Experts of a small language model.
Size: 9 layers, 38.7M parameters.
Experts: 16 experts in each of 8 layers, 336 SwiGLU neurons an expert.
Training: a variant of SOAP for the experts, 462M tokens, 7049 steps.
Below are experts of layer 3 (counted from 0) of a mixture-of-experts language model. Rows are named router (the router's row for the expert), gate (a neuron's input weights, with its number), up (a neuron's input weights, with its number), down (a neuron's output weights, with its number) and show model dimensions 112-167. Each number is 500 + 50 x the weight over its row's rms, rounded and kept within 0 to 999. Numbers have three digits each.
After each expert's rows: a language model's description of what the expert responds to. This comes from a sample of Wikipedia text that the model never trained on.

# expert 9
router:434532465614473451521522558457526476457477423458571434502501415510477473438489554565518486441430517480427543513419526561547502514554447504455456462584485547445543508480
gate0:657563465388418547524488494605523516463499530566461511503498553479526542568547538441486446492525490430553548491450458461480444558455491561509509455485436499512490531475
up0:783497536494435435456612531431516626560479520477450400506494431495491513486481439595512500512477485481488462510601508521484485508493447493529506573489509481525504479572
down0:500554411450562484573487518553572491546539467442523511482579485459460536532568504521505498559467535486442466516554407541461516437521501526428490526452500476522502567488
gate1:477495498496453501416474485505540505467492477438439497509469493490589543502532536462552525560479527496462481482518526537544493505549499531433447416484553620498550509473
up1:529709572520480501507547435518566528538563501470442546495566486504554507588500459560531497540596499425429518603488455471608495502447488375540514509541455435420462413508
down1:458388517524540441548456507490443538497522476465474432453517514478593539540481505493491504496505577474526589412552496488474532395520486481505438432483557495519436512506
What it handles: Determiners before nouns. Articles and determiners in prose, mostly the, a, The, plus its, this, several, often after of or in.

# expert 0
router:477598434620544526474480536517567454505537519465500590526525544520468429388430499442516522495548521579558475406478473451553558469482485551348491521533480509584516443502
gate0:525432522451520583456459537448530502486544419561432411500547542479472448575482514439590527466508480507567539503419499480535524499503437559512519449571459430450504546534
up0:724522456519462515463557430477474551449492514497415421441537556564526404507529488395516564476480478389433541464522461496531547523541543507504497430508508505440503515463
down0:490526448576570570505505506591515503547417537499478443392511520477572503485384468576496616526509539449593502524448562545471486564627379515493486534462560525576479566585
gate1:564517433457500524497537564540476478512561441448539560452455491446458454539520528464524441539421504447456527533512486453438530529529481487422509508458511478460467510533
up1:500795483446468592431568512534461539536491451548566561494502504476415485533545405527537499585473455511438559455465483545420559509490524490536489432441543548440533542450
down1:473498630532504488455547554440522421515455485503434487453482561525432484390566397509464429531495493472500440518582521529419496481499583537515492494501547460516519426529
What it handles: Geographic and table punctuation. Pipes, slashes, invisible marks and punctuation in coordinate strings and heritage or location tables, such as °W﻿ / ﻿45.5°N |.

# expert 8
router:579503531438522466481497507538522475517494603545544449456497512517518412526515494495450456440479496542521473451532474515527512483564448415486530435481565502479537399574
gate0:473497625579475563477497456545482398397495590524448523517461559488517512551491511499507552508500500496456359499495522566531484563515475471453412493488553491431446469435
up0:638392548532525489398514556534469492421504494511494526539511566499575544465463495504468455508409565443507447437517406532511524463478510495529492519443522488536463592539
down0:525487494495563509512451446423528496431531424491467531421461493487472550482470468527526539553349473560485492524499569481458538497492533538473465425450564447553602499505
gate1:463558400537456496523420483510579444393568506429538477512531474566500594500465571477505601527524508556480507514521497520486461583417526456482448466450481559507480487564
up1:516888463539449459553468453525491492489499541406521500492498453601505483516472525560479529434515491496492498478499492583530480624508548437530492447442420550463473457563
down1:437455477446457516569514436579600503531465498537449463453589538518493559520448505525550494422482526514461516485502426587445476543544544425425435431494500491549471578573
What it handles: Music and award tables. Header and label words in album, chart, award and credits sections, such as Rating, Best, Award, |---|---|, Music by.

# expert 1
router:455562477474537570458472538448433531518575547441476544394519465568539498459497488468437470509595453528531535510516394562516605547534509562510490527420465548520409458517
gate0:595534604482429465553543418451494639541511505506559442584511435532472487458512493356526474517447522409474489430479450477478470513571562570452476491516501419474529481563
up0:841503441606439574479459529501480403528431430487462471512489522479608517447537456487460500526518464461508539572501530463475462518538477526439505512599493570470476506433
down0:466494464507484432490439526530526491371525571517542480496449549451444612554503501444536487507470552451610520484593636501450485561484495491394505478418528434501503449453
gate1:448566488489525500510528520462454424478456534479493535484397427525531541469407482454458516436522448524497500496545454575519429429439563492489523428438454494490553461460
up1:567752471449495564436612521542503593557491509514550549546602440537544503611460465447504471457477560531376653467511458547525489527523462454434423507573536547461464515463
down1:522413515501532540529468555500497492387519532510491565582410444501453483476450440500481481529567367507604527532548504483558526454428487554516471541474556539550521573462
What it handles: Table numbers and separators. Small numbers, percents, semicolons and pipe separators inside statistics tables, medal tallies and census lines, e.g. 0;, 29, were.

# expert 11
router:484507411476538450538511440481488533551510508541574564497463458508494471539496501592574448487556557535457480494496552441580488483484548617376515510568514537470460476567
gate0:476553420561478428497505460424519426504519477491599467502456495441518533526475463539519548515555506408552536527456504429605507500504548512383477453505477521504496523572
up0:744524412490513465504452449540383501518469598545611428494514494498510480478451492564601531581546506484464482551535541558477502518507499490514533498533435559518482532485
down0:501463613487500436541518604571496400457534466530590384539456548440443517507403469501571559425532522442556431461479445537500470511464445580444546399530564465551533513608
gate1:523494543534504514536434470501476525543467504547378463587470607496525537482499471513490508411569467491523435548438499571553389518518517446475472542459506494541488607513
up1:441737548500511566377551518557477470625495560482553422464573466502467494437499481564559449550484560525487463547528453448520560479516563494433607489489572512540482462581
down1:610511564479492478430644539524512466427510426531528485487495553469505484527478534567508492462495438652437546504507452447449423455459527445488528504430543407381487448556
What it handles: Capital letters and codes. Single capital letters and fragments inside abbreviations, country codes, LaTeX math and linguistic forms, e.g. QD, ALG, _{, kB.

# expert 2
router:521462521615409517515501555420551594437464525365419491574493525591491428543470448452615465558530551501425415411440481576523458526496557511529545583533566515566483510477
gate0:467446512466432461601546413415494470542510542471533428526494433514431569499441613413485490532528546548441429424454561454479647460581496511570574537529542472511468453529
up0:746487542457549547500469525533472494402502476542484502545562514479529506431475479465509499549558492566468469501489538509495576477448509470467427463450500531460516580506
down0:587494527510497519529422424466553535432578499420402490476439461440406553515348525539523442534472540520534484467572540546494493513512523529479457534497462543490573422449
gate1:475524458540476536502483548491561495469553490558436451535501564553559524480388467530408554472488507545551439501507472522419476565413488509491519500553440543522422559508
up1:437794534508465532471443476555537552436567491519527447546499472500449445401541616591451551497482480485526535528483511519555517525469469451482505404428468413500462540560
down1:478461504487490446478463506523557442498518521464453475529438456507503532545476511548517497538474490422592579612495484578469540489478490557533492555512479512448489467460
What it handles: Surname and place-name endings. Word pieces finishing foreign surnames and place names, often in sports draws and tables, such as -ić, -ley, -worth, Krum-ich.

# expert 7
router:499485341528483446515605526538411475472503466511459472489456492575498531399508555472544582479568497511538480508512494548491541480500469527571476575477483524521577379529
gate0:543466413549484495594452537486438534517567576502538508495629498449557497368458496480481458507541548501548476494501558497537463495489436545491488560504535524452551493498
up0:820484490426489441528515475498585558541554545558456403487526477510475565531527504504462492450483487496457522469575492612528471477570538444489469481438475501495480537513
down0:487484476575611476394511473486435443440510522485550534511548544587576507388451599557515435464534604479536457552506558458520486479418408529500532524485520503516369467409
gate1:542402485484441590541453457441468574454472542488498471453490543502562468528554568434499505522519462456451530545506540551518533526487492599514436505470542578533447587436
up1:580775502548497546536458512499532456454562530518482626558502559508532593504486440514487420407423379470442508495497555455522586561448452455456531414530478516424446428498
down1:440544546601485478456474474446454417499485465421421421522433524557470525537550552560476470533512532461496518477532523466532446503632599412484510517481531599540459620509
What it handles: Line breaks and headings. Line breaks ending table rows, list items and paragraphs, plus == section-heading markers, e.g. after 2014. or ".

# expert 5
router:482531349476522573439560551537561429506482433475453457554493390435403434509524495509572503429606592561492558523514445481540565475583417626468460534463476553456464510473
gate0:595639467538503440496485488439551448459454464479585532453469495500396515503461433475457474480531514519478580455540479470434454544526539530529550463530569507573462487466
up0:755450484554483478604486509442531497559458523475445483550469568557548461508483386491517495529499444486448471643444518479489517479523511484514481493450467554546529489515
down0:438493469515518447394600486447490485502559506470526602517486456590490499550463459540520520491449485443427546515499463535408485497483501486475503493543535520492555544538
gate1:548505560538485488396493458543472510571505477485481515466510543415505573504606536468548513548502524536515479590544496544448533536466527521522592529614561534474605554492
up1:567825472483523519526460415595552608455461472439523562507471460595535579457555542525511498578535551532429509440492566418494577441506462532480510467513525552534435440496
down1:454474416499539617399479445479441557555403496477518470521475457477453495489568518501526487482518539452386542508459524463508506507507504483506466470431460528485556517432
What it handles: Row-start cells and names. Pipe or equals starting a table row or cell before a name, plus common first names like Robert, David, Chris.

# expert 15
router:526454420542503488443530434479423539420517529493493526484588521600455472482521471493492528565433532596439495554488468494469574594530435467542480439559450469479501445504
gate0:525438502562537524425479516527541533466424490421521523505437562420489535464438471537495490511546574516442610521491481495641479515505596442488373419551481538466528451495
up0:768459513521602481527551446441551445476444570507523440471534501532554482476484542497450488468506396518457555546605480471528500498536492538435535518549453485496472504529
down0:574484512488470586547549498457567478527399425482561501510497481494576554454528478566591462455536454427505383490497450467467615475459529477451457496458499554385488516587
gate1:560477474507516580614580469469505492543413466496467451450485550589566548436455514578458522525541451460532458490508489507577535538441499554502570505535476497451415457464
up1:529674492498427508472524495538469573536523393571459473556535449496525503555519462495548354513508440498490429442550498477558395536511501545457472483486546460513512531529
down1:456443559604469578414508614539569427539576534521358585527493564550455531512438467587560497459405449477478536540522458432576514464464521440476479544504558463475470470492
What it handles: Mid-word suffix pieces. Word-internal and ending pieces like ed, ist, ated, tic, id, an, plus nationality adjectives such as English, French, American.

# expert 10
router:484540527484423501324430553428477486532483560479445487533585416517422513540486451484502535458451504514560573512539536481417511522536561551538565634462524569492569485472
gate0:490521518535500433476474530506461593550426436445594522498559518466498475513397555517524496521542520387524451601504445559522564521529497526492426518583467464488512472419
up0:736539512557511431530558488493456495452530499526534496507430474388511461492450472483533514501474482525490515571452551555538563510500559523510481482541500451510415475526
down0:437509542451576449535484491548488475453500528470569468484479546409450596578481538462552552565613502519437448542538547445553552464457551446526424469537526490615540489498
gate1:473519433498519523510492477463472448506483427554506606501479505485407478499523518489480461552518451498481462458554494477506455592443464559563479556473494567545469442491
up1:412759386503538493456526511494477418499578494514526574540566399474432508458484503485546513538451489506537427511581423532488462542520513435563378585467470562572497483450
down1:513390549581505540521562539548521445481451525443527436491538611531599406466533525513462518461596414516585523578564449499591421481515534504561483553577477469495561448479
What it handles: Biographical dates. Month names, days and years in birth and death dates and biographical infoboxes, such as born August 28, (11 December 1888.

# expert 12
router:515525488568404361489535565386462492444515536466476495480464466503383418558570522425474500499484514480526500493504511480442434552523535480504523490515474500498552526414
gate0:425535480559529451474473465530497524473518503491461452476448439516505565518455491478477433508507492623444497538503436476498449530533546508518476509485437579534420449492
up0:721529508511499444518520498490498509511470508422528494438549502409477416486533451471507558477522439462515460486430567489521553564537482466455493424509471491542445547576
down0:474467545551481493525583454432557442579515482544500459515486492478559515488451531560542459498547514416486488546555494432553494480495449432566474420537492517529541525506
gate1:409469437564510414524487517597460505467484435519458556402479521537505468459469545509495472578521523445514435388582440454507517496493428491550498457480600496489481565398
up1:523826549426485603516502518430503470447462443546493497470457484461465529460537432522462518501522511455496482539496525440500478531466546582608505513514310504433491478473
down1:517500489536553449528487463561462511491498539447389345497465477396463467517504471505455564513431564503455548509438512468590470534489542517488546441480445549546555470537
What it handles: Sports narrative words. Possessive s, pronouns and relatives in sports career and season prose, such as Caraballo's, who, his, team, season.

# expert 4
router:507587545412387492469519509477589537520479465577535568432480540535486517450507551507525558426471481622476519500467550431545455469511605463445452491488532420532525480538
gate0:550536463420529519569373562503463478555511460536479557434554471485528427537494542529543532354496616503444517523583447424507482544509483493476523442522465522457547567473
up0:802538477457392502518497545515515530452524526467451540460579496480431489542526486543523569466643557484558480486535515436489530574539455585522510452494447437458458524477
down0:543408607569470499483484556539458519521517539497510514511523551510541480490543421443532577559393403475409520498539367521483520456425538498569487426422595482512493474479
gate1:444406511442457479481546549514536547470512533436470492558451500478460367590496562486566611479504472505487505552522513443607445502444401454491496523504519569493451466482
up1:509791543392479497480591543505555458556572473494429511533444447514496452545579504569544525473467453446514495478415446450613447481384431503534462502471478485439499475485
down1:502534492537543598477458512469505484454568488511441527531512462494546488548535469521515516485496505434550601545485431505479488492550355529601580417521468543423524520388
What it handles: Institution and country names. Later words of proper names for institutions, countries and cities, such as University, States, York, Rico, Foundation.

# expert 13
router:458448397523394343436450525383531468467549496486486546574506483465530467446368520545509522540568509498505446462498488550533410520568533501444545395476529403529479550422
gate0:495413511521427485551479515462423470499538467583501528567473467509543498465483471441566551540534539580445470486445496517420452558556428462463553537565485481472506464523
up0:755509505543461483472507532488448355598494473465497474527545484472460481461548538594571518510500501449391500534555484514528564487507498474552515519492470508466484573433
down0:548460503501462574459540483527489498493400512503461444475528458503523451485440451513411477460661435510491530531461490515546446447504549529500607468459521505465555523502
gate1:494528463506497409460577536371578568453487492449493535540545517467523529541490491437447386538450439525498463459549502483493454606532575426490600411572531563533503526513
up1:424676535541477577579552548558489509565507547499519532487503496533466527489528572441501548553443482500437494550543487550373443473511447575595487458427527475516563463518
down1:477523448512478514439439445387535442528551443447532499601495453420486529469489442469571446542571474457560602498573558472430544472496565483503568469439513566577491554522
What it handles: Verbs and modals in narrative. Verbs, modals and clause words in running prose, like could, can, looks, did, going, to, in story or quoted speech.

# expert 14
router:556474464495489543455611561534523648543470470455513429432584542491424472469439496429494552506514573470496580356510544457469520420527470464566419555504491525468573526487
gate0:573504482509492509557542519476520499451513434424553511481408470542455555547528457611504483473532467533518509445476549426548550525542553515552536434484431540484550484523
up0:775587478522434524524519497362430503498480500567443504378482528536526414483537497526528494555570521505521552604530548457445584505532495449488519518581595489572507395461
down0:522451490469582479444520533547518492422575541508515469464513517558458522501459506453468533607492541493589458535423534546478533535507465513445512480478517541512541575586
gate1:390590482536510493485506510444442579437475458495475498574472615453481519509564494475517555454401627410414519460540529537456466448555461520504530511485518466445418484466
up1:523741514506541505561443519428559492469489410573529504500442465556431532483452488528448482513452479517501546457407572534509541496491501471543531447474507537491521441433
down1:516468471489385448464411431527430498399546552577484436582476441431501496458514581553504389544423453530508502427514518486511548481577582501452517600564534377452482537531
What it handles: List bullets and hyphens. Line-initial list dashes, bullets and hyphens inside compounds and names in infoboxes and lists, such as - Country:, rank-and-file.